config.yaml
experts_per_token: 2
routed_scale: 1.41
init_std_router: 0.00767
num_attention_heads: 4
norm_eps: 1e-05
final_lr_fraction: 0.0
train_tokens: 754500000
dataset: "wikipedia_en"
Below are experts of layer 3 (counted from 0) of a mixture-of-experts language model. Rows are named router (the router's row for the expert) and show model dimensions 0-111. Each number is 128 + 32 x the weight over its row's rms, rounded and kept within 0 to 255. Numbers have three digits each.
After each expert's rows: "raises" lists some tokens whose logits its average output raises strongly, later layers aside. This comes from a sample of Wikipedia text that the model never trained on.

# expert 24
router:104158105117147068167065139126136186149111072110158122124100126070101150131158124096164090153137142129087114050101140105145116120224144075138139104101123104157121076163126094175123185106111131160140141188069128106107129081118090118191106112126076176135111125134104122109191182144153112151088119120126197080130105100119129109131164120111
raises: ".", "-", ",", "s", "\n", " at"

# expert 18
router:122112093169106128138089165103167197140086110091122154133077123126162108092194135160180092155157156135101205105118159125096087122217126083122206100094165106085139116147074145130102112110090126120114129211108102126131132112134090138167108129087093149121108077110134125098195123123098126116118157147183133060126149170081168091085119139117
raises: "|", "-", "Other", "No", "New", "On"

# expert 2
router:205165128140135058119078115083148184190117098088160135075137122131133130138175153112186078114113105095115128061110198151169059158214132113109150061073087138117164093148097158103155157124103143139082128158128114116060180114087070133171104122149106136129142078119074150106178160173101086127112111161174122109131111133100128111140170121164
raises: " ", "\n", " and", "."

# expert 4
router:126155103132128158151095129067163175156132121094170159132075085106104115114165145137176105146096111095112173090059196156145088154207115077129129110099117123126106116152126099165104139123139161138113126152128115116119117140119113144158077183104125128104066132125125168121118164131129103164100109149173150081103152132132191121121186150131
raises: " ", "-", ",", ".", "c", "s"

# expert 0
router:110115066211072101104057165107171219151098102112146181143155077131120150127164124111150051154171151103132158135114184115090093149159158102096152128058108167129134106175147116147127147090119140162126125166133090129093093102153132171155067177148118148145144127140139166156100140106155068126111130093145168116148095115115154105105193103132
raises: ",", " at", " in", " of", " on", " with"

# expert 27
router:110133105156185068084122072113165163148171089086193147106112157107147104118157103096162116188147113074076153092127133129090098132174119041135195082097097094132130069194074163147102105103048085119104167141129110146100132148114133112134081108090087128108139106097126101152149143137076097167137126134170205105164134097110132117126157142125
raises: " |", "-", ".", ",", "\n", ")"

# expert 3
router:113124075137169143083130194125170156120147102093126144128123139065148120118146076128105094145173130083110182083051140103121115157176118092114170103088136121093118120175076123129143175074087178105164128121088104128118156120116158147196136149089145090134151110098076138060196131156159173134121091137159133094135165144067155147090156118095
raises: " of", " ", "-", " (", " in", " and"

# expert 23
router:113113085101081068164077125127149144142112069113134137109105095118118148149165162099154125162102148121078163126121109100142070159185162142113196115120143092128085125166045096146125122131148112187172103141097099167114139093119100174193110155111110163166151132108167121158182166184161138111091117128176190088119123155111135128088142149083
raises: " the", " her", " its", " their", " his", " this"

# expert 17
router:126120123128060076148066187095164176175068091078180120119111129076149119115098074144147118115110104127131202145099164092071099149195128130115139062072138137094158118133113131138149211096118128164096093183067107094121153171127144135154094109086089132100161086134061116139168164093138141152142079140162141141125111130108144154151143138130
raises: ",", ".", "ship", ":", " in", " at"

# expert 30
router:121135102134130113137124136168135205161112044102116140112156107133142151102146120093166038177118144085167203106073126116135089158165143089131176121095111147128148106174095083184111115116126110157151152163127069142112181101156123163176056170132103137104173065100129157114174140139177143184090128143168208101110166094144102113133114111121
raises: " the", " a", " his"

# expert 12
router:134136059133106088128101139103073152145126090115176159143110120107118134129131112106147030126120081110076195057085162190157111149182081074128164091103118093096139055225138138188082151108116119114148139141173117147094136131085194185168076122125098111129104077152112149122147145144128124142096107097177182122118104105142151166092130082123
raises: "\"", "The", "==", "U", "S"

# expert 5
router:117160115143146109155167159087140142182108136114156156132083126131163108123122070104108130180147046131156124109099175117082104123128110128173152059109142131158154128160109063130150114091135171123137140180106129149098095123094153118181152143121082148168127063130066121096159163105121143172109138130220176096138156107106183152118171140162
raises: " in", " and", " or", " ", " to", "-"

# expert 25
router:114150076149100109125183110124160162152125072089165128098130165141136134152145144134167107157108125161121163077122171118112116122196147059132130105084114088112098124157144102165136171117090122174134142162113104110130163118132119152175119202125120159105153108151077151100147166143153133119093117131155212096111106091105156121077132118189
raises: " |", " –", " (", ",", "/", " -"